{
  "norm": "layernorm",
  "rope_base": 10000.0,
  "final_lr_fraction": 0.0
}
Below are experts of layer 3 (counted from 0) of a mixture-of-experts language model. Rows are named router (the router's row for the expert), gate (a neuron's input weights, with its number), up (a neuron's input weights, with its number) and show model dimensions 112-167. Each number is 200 + 20 x the weight over its row's rms, rounded and kept within 0 to 999.
Before each expert's rows: a language model's description of what the expert responds to. This comes from a sample of Wikipedia text that the model never trained on.

# expert 13
Description: Word-final pieces, periods
router,220,216,215,182,184,179,230,215,214,172,170,176,201,225,202,172,188,175,177,221,186,182,183,176,209,176,175,175,217,183,221,222,185,183,173,178,177,219,217,220,183,222,216,177,213,208,183,177,216,181,223,218,179,169,186,184
gate1,222,219,206,188,179,185,218,223,198,193,181,188,259,220,191,175,189,166,202,218,191,189,170,179,186,197,191,188,225,203,234,221,188,159,168,186,184,207,198,228,188,210,193,190,230,205,181,207,207,196,200,223,180,168,190,195
up1,229,200,176,213,194,197,207,184,202,228,220,208,232,225,178,210,191,158,199,210,204,208,190,161,221,207,197,208,213,179,210,190,202,177,174,177,217,208,181,224,244,186,206,211,215,221,199,214,207,222,178,198,219,166,175,195
gate2,217,208,231,172,188,182,227,222,227,178,188,196,219,201,196,177,167,175,192,219,170,171,169,171,212,187,184,174,229,177,198,208,173,186,183,170,186,227,200,227,193,231,211,180,197,202,182,184,213,199,245,202,192,168,190,182
up2,172,194,226,207,180,199,209,220,204,169,142,172,201,205,186,200,191,175,194,230,177,201,172,188,176,208,172,193,208,170,193,218,172,208,209,193,178,193,225,223,223,233,188,178,233,196,206,196,189,175,231,191,209,201,196,212
gate3,199,183,196,212,190,204,186,200,230,216,178,187,174,212,178,183,224,213,200,223,192,190,193,154,169,203,183,214,177,171,219,176,188,224,204,203,215,174,195,188,181,181,223,195,208,243,175,176,203,199,192,178,192,208,192,222
up3,225,178,210,173,214,218,218,184,218,198,225,186,207,204,201,189,179,200,162,179,182,162,217,164,212,184,182,213,172,182,201,177,211,184,190,184,241,201,224,195,191,189,223,220,196,205,189,183,206,215,224,168,213,205,191,221
gate4,209,232,206,193,177,187,209,210,224,160,191,187,209,215,189,175,186,173,181,205,174,188,177,193,204,171,176,182,222,180,224,230,167,177,170,200,179,232,223,224,175,221,211,198,204,194,202,204,216,196,215,227,195,175,167,184
up4,193,189,211,205,208,203,194,174,217,169,176,196,214,177,226,219,179,188,214,200,171,189,182,186,232,191,206,194,164,169,234,198,191,208,201,172,193,222,203,186,193,176,234,210,174,224,225,200,198,182,186,211,191,199,211,184
gate5,209,216,206,166,205,172,212,229,203,185,178,195,205,227,200,209,181,173,167,229,173,170,183,179,198,170,169,165,239,198,225,220,178,182,198,184,178,227,225,207,190,222,216,188,208,197,183,164,200,178,213,228,206,171,200,185
up5,206,232,222,188,208,213,209,200,228,194,184,206,213,202,206,230,186,220,201,202,193,200,193,231,223,181,197,168,244,178,252,211,207,191,207,187,182,196,185,186,172,219,238,213,198,211,210,210,208,211,198,199,171,181,184,166
gate6,201,228,221,176,171,185,204,206,234,161,211,197,187,199,173,189,178,219,173,215,187,203,159,199,192,156,169,178,214,189,194,202,170,177,178,177,185,227,201,222,166,226,206,177,188,205,204,187,226,189,239,216,206,170,186,167
up6,206,196,197,185,214,158,209,231,213,170,198,191,235,213,223,220,191,196,226,236,225,192,203,218,210,181,194,178,206,214,193,195,169,188,204,216,204,183,209,194,189,222,201,197,183,208,181,183,236,205,240,230,168,175,236,214
gate7,215,213,191,193,184,179,214,226,208,173,190,197,192,214,192,169,191,160,178,215,197,174,193,169,211,191,203,173,241,194,216,226,195,169,194,180,170,214,202,211,183,213,218,184,206,207,158,197,238,167,202,235,189,201,197,173
up7,201,201,204,231,163,205,176,240,212,194,215,238,176,180,177,205,175,203,224,199,176,200,203,202,228,202,203,209,237,195,217,206,168,160,203,184,192,192,215,182,235,201,204,210,202,208,212,234,214,189,176,213,209,212,225,162
gate8,231,205,229,178,188,197,205,218,230,167,194,202,197,207,170,165,197,180,184,228,186,188,190,189,194,176,200,188,204,189,209,217,181,182,175,170,161,204,179,222,204,200,238,205,190,175,197,172,221,173,238,182,173,167,191,207
up8,190,230,200,195,173,200,208,197,191,233,175,191,163,221,194,173,187,193,190,227,177,189,212,207,171,174,178,203,186,195,192,211,192,212,196,195,188,189,175,237,185,218,196,189,181,160,199,229,221,200,183,215,216,207,160,214
gate9,223,208,203,178,180,195,208,212,209,171,195,207,215,229,186,197,168,173,177,216,204,201,190,181,194,173,176,192,212,172,215,213,205,195,173,189,174,222,190,205,165,217,198,195,200,204,184,193,209,192,228,205,200,180,185,184
up9,190,204,217,170,177,185,188,193,182,169,232,209,203,174,198,185,195,187,194,185,196,188,218,178,193,183,232,211,190,209,221,218,247,187,200,219,179,181,230,223,172,230,202,233,220,211,197,234,174,171,193,198,204,177,165,212
gate10,209,219,203,164,175,180,230,194,210,164,187,208,206,210,186,205,167,199,178,235,176,205,189,193,208,176,163,175,237,177,214,226,186,158,181,182,197,208,203,223,177,222,202,190,204,204,182,196,211,201,206,231,166,174,194,190
up10,192,179,210,178,196,176,174,197,190,192,205,194,218,185,185,210,185,209,189,177,172,189,192,169,165,217,187,181,223,189,228,156,210,221,176,213,202,209,184,222,193,200,187,231,194,184,166,188,235,185,210,186,182,157,183,206
gate11,220,205,202,184,206,191,225,208,235,186,177,206,225,209,183,203,176,183,184,221,175,186,168,181,229,166,186,161,194,188,207,228,155,190,192,177,189,217,210,228,171,228,235,200,207,218,203,206,202,187,217,192,181,165,179,179
up11,199,192,216,170,186,214,207,183,231,181,162,230,204,229,199,184,232,168,227,201,180,209,193,197,236,185,153,206,176,189,197,221,169,213,186,169,191,191,198,191,203,204,215,189,201,252,192,204,188,200,235,184,200,188,222,191
gate12,216,199,202,165,192,190,227,212,227,170,193,210,202,236,175,181,195,166,185,219,179,206,181,195,189,175,195,194,205,210,203,202,195,187,194,163,195,228,215,216,196,215,223,180,202,165,163,165,211,187,198,205,207,178,180,181
up12,212,194,192,181,195,207,215,195,192,205,204,203,184,199,213,233,205,189,217,211,180,197,187,230,155,216,205,196,197,228,204,210,168,219,202,197,209,184,241,223,177,193,191,196,236,185,164,200,172,176,194,177,175,199,208,205
gate13,219,224,215,180,193,200,228,218,211,193,187,201,214,208,203,199,190,179,166,223,184,162,184,165,206,182,179,194,205,182,221,215,195,192,185,193,197,225,194,208,192,219,226,189,224,191,196,202,213,170,223,205,202,194,171,197
up13,225,199,198,188,183,168,232,201,198,223,190,211,192,202,232,194,180,181,213,210,193,192,173,231,213,182,200,193,229,187,224,227,188,167,199,184,174,206,221,199,208,201,200,205,192,221,190,215,174,160,210,179,210,218,207,222
gate14,219,220,214,166,176,172,217,200,193,163,179,174,229,214,191,192,196,182,174,214,172,194,179,203,195,189,188,182,204,159,233,219,172,176,172,180,196,218,192,210,187,221,225,165,219,204,185,200,224,195,223,198,179,192,200,170
up14,187,225,194,187,217,189,182,182,211,203,208,145,222,230,231,192,182,247,221,228,204,189,215,219,191,216,177,205,198,179,236,160,224,173,187,178,196,202,208,190,172,214,230,196,209,198,214,230,165,178,233,199,201,187,215,205
gate15,210,219,215,195,190,174,237,199,237,185,191,196,221,213,170,185,185,198,184,233,203,166,185,169,213,186,181,174,237,171,222,197,176,167,185,204,193,225,188,234,158,243,230,178,233,191,174,186,212,180,194,198,174,173,192,187
up15,186,217,182,175,206,183,186,230,190,206,171,193,193,202,202,156,217,188,195,204,201,217,174,216,214,210,170,192,225,165,213,185,162,217,196,203,230,214,191,228,183,204,239,161,220,176,199,182,197,220,189,218,236,204,155,222
gate16,231,194,210,167,193,180,214,199,202,187,194,184,222,224,203,195,171,174,190,224,174,189,184,199,221,174,164,166,222,177,229,202,193,174,188,190,195,216,231,227,184,232,236,178,187,200,191,172,219,194,216,210,178,172,176,196
up16,189,177,215,173,180,200,211,188,189,214,210,186,185,199,203,175,205,218,195,176,184,207,199,174,211,224,188,183,184,178,222,192,205,220,185,185,172,197,236,215,180,225,189,184,188,240,181,168,219,173,204,199,190,187,154,201
gate17,216,200,232,164,192,170,220,211,230,173,169,196,200,224,182,178,185,184,185,217,182,164,201,187,194,163,184,183,214,198,210,233,206,179,179,163,182,216,189,227,185,227,227,196,224,205,199,192,215,164,220,201,178,189,188,165
up17,236,194,207,178,214,199,181,199,209,208,163,211,183,217,206,201,175,199,198,196,190,188,227,226,171,203,192,164,195,197,189,184,197,170,178,184,223,185,216,241,193,194,185,227,192,208,217,200,176,206,191,196,204,175,220,173
gate18,220,222,199,169,198,169,197,218,234,173,176,163,209,208,163,157,192,164,169,221,179,190,198,187,214,167,197,175,217,169,223,203,182,187,171,181,184,208,199,225,187,210,219,173,196,199,171,187,209,172,228,215,181,167,191,202
up18,184,190,190,201,189,213,191,179,209,185,206,227,201,196,216,187,216,189,211,199,181,231,181,217,142,213,221,190,213,178,213,184,232,191,225,172,178,198,145,198,214,217,191,204,183,198,229,176,193,184,218,190,184,182,210,217
gate19,215,230,209,184,193,170,220,206,234,171,173,178,204,217,183,186,174,171,186,211,187,194,185,175,202,185,189,186,194,181,189,228,164,189,173,177,170,223,185,200,196,217,221,181,200,223,188,167,217,176,212,217,166,196,205,181
up19,221,200,205,197,207,192,235,187,225,190,202,204,189,246,177,183,182,229,232,218,179,237,159,200,145,217,208,220,183,220,184,185,175,226,206,176,198,185,202,209,188,168,180,179,230,180,193,225,186,181,207,196,219,219,211,211
gate20,214,206,225,184,199,187,215,223,210,192,176,174,230,210,194,202,190,188,177,216,180,170,154,194,212,182,198,192,216,175,227,231,172,188,181,170,181,221,210,240,192,207,217,174,203,204,189,172,230,193,230,213,169,197,208,192
up20,231,185,196,180,192,200,194,188,194,195,187,231,181,212,207,190,223,220,171,209,197,171,193,216,199,188,216,228,204,173,228,198,224,180,225,183,168,186,195,211,198,214,187,185,198,194,201,176,225,209,228,231,214,191,178,177
gate21,230,216,210,194,188,194,213,215,229,186,191,196,229,239,162,178,191,185,173,223,189,197,193,188,201,193,190,193,208,184,213,234,183,170,168,194,165,209,197,219,176,220,209,176,199,192,182,199,209,192,219,220,192,173,175,181
up21,217,206,203,195,213,226,211,172,198,200,208,189,174,207,148,203,209,176,190,220,233,193,204,230,187,196,228,196,216,180,210,206,228,232,217,219,210,196,228,211,225,185,181,214,230,196,195,171,215,206,195,197,230,196,180,177
gate22,219,222,210,180,196,195,208,215,199,197,184,181,228,206,174,180,205,188,191,228,174,180,181,191,184,186,175,185,208,198,225,227,194,200,180,149,180,219,205,226,198,229,227,178,188,197,161,195,233,199,185,198,178,187,181,157
up22,199,213,187,227,234,183,198,192,180,189,178,205,172,204,183,187,184,178,199,204,175,228,163,172,238,175,210,220,210,191,198,203,182,198,209,194,170,217,185,223,207,187,174,207,212,213,163,220,212,198,189,177,213,221,190,187
gate23,210,216,226,179,187,186,230,222,212,174,177,178,211,219,198,193,193,183,180,230,184,186,181,188,195,176,175,187,217,159,223,213,186,186,191,179,170,216,198,217,189,230,214,171,220,210,192,192,210,189,228,208,179,187,189,161
up23,202,227,221,170,194,222,163,205,180,216,208,213,198,166,207,185,174,229,181,227,221,220,215,192,212,172,220,203,228,199,203,184,181,187,199,188,183,214,200,210,169,223,217,224,201,185,210,180,195,177,223,251,158,195,225,178
gate24,203,210,209,175,185,181,222,209,206,202,183,192,212,232,196,170,165,168,186,227,184,190,189,182,198,199,169,186,225,174,217,225,179,191,170,156,187,202,223,225,187,197,208,181,231,185,174,187,219,177,222,216,189,194,213,178
up24,210,190,195,204,204,173,209,205,182,227,200,226,212,259,214,175,197,190,195,205,174,225,197,163,224,189,202,214,233,198,214,223,154,186,188,189,237,192,156,219,195,211,176,191,196,188,205,226,184,168,253,216,175,204,205,217
gate25,205,222,213,158,173,173,207,220,233,164,204,209,209,203,192,175,193,160,162,234,194,203,173,201,198,180,173,193,230,164,220,233,157,197,187,201,186,208,202,199,169,216,224,171,198,190,199,174,224,180,241,196,174,165,193,191
up25,203,192,201,169,167,198,177,185,208,164,172,170,200,209,170,167,185,229,172,209,207,201,211,194,200,212,209,208,229,183,193,199,209,193,205,160,215,216,180,188,197,228,201,192,218,236,180,217,219,208,221,234,211,216,194,220
gate26,234,211,226,193,174,192,212,213,226,166,191,193,227,209,194,187,202,173,195,212,179,192,192,183,235,195,194,185,227,178,216,221,182,177,177,201,187,228,208,221,193,232,218,181,200,189,186,187,232,181,226,217,199,185,177,182
up26,227,197,191,173,194,182,224,198,198,175,159,208,181,175,168,211,194,218,187,215,195,220,174,207,256,189,231,231,172,188,201,189,198,192,173,211,188,199,247,239,217,223,221,170,221,164,217,224,208,203,185,187,180,190,183,209
gate27,215,221,221,180,193,168,225,245,201,189,174,183,201,227,188,185,200,205,180,225,187,195,196,197,207,183,186,168,215,173,208,223,193,187,178,166,193,233,195,219,168,206,214,197,219,199,205,166,209,198,226,199,169,171,163,188
up27,215,213,211,195,201,179,207,225,181,220,205,182,196,189,227,160,194,213,163,188,226,161,189,229,245,220,198,195,190,197,199,194,199,156,199,172,208,189,200,218,187,231,206,206,191,240,177,165,217,219,206,216,178,199,161,204
gate28,235,217,212,161,190,174,208,225,231,182,192,188,226,231,200,198,166,177,166,214,176,188,189,167,193,195,200,182,192,155,206,202,186,209,191,163,170,230,196,224,180,221,209,166,220,206,185,199,224,186,208,228,192,201,180,188
up28,223,201,199,204,175,220,205,200,193,194,179,234,211,179,183,174,187,166,195,171,199,210,175,233,237,210,193,207,189,202,217,234,207,173,191,213,213,216,207,190,199,204,203,177,226,227,220,190,182,191,199,174,190,179,188,190
gate29,217,217,219,180,196,190,221,207,227,189,217,195,216,201,182,199,189,176,183,235,172,201,177,189,186,194,201,183,217,171,219,218,179,179,186,192,173,218,201,229,200,239,219,188,203,190,168,184,219,191,193,216,178,192,190,184
up29,182,227,198,218,195,208,216,210,193,213,230,215,196,225,183,200,186,184,194,203,197,206,186,184,192,194,175,205,192,218,249,227,222,201,195,165,174,188,227,207,201,197,197,185,190,261,186,209,210,220,190,246,229,182,227,170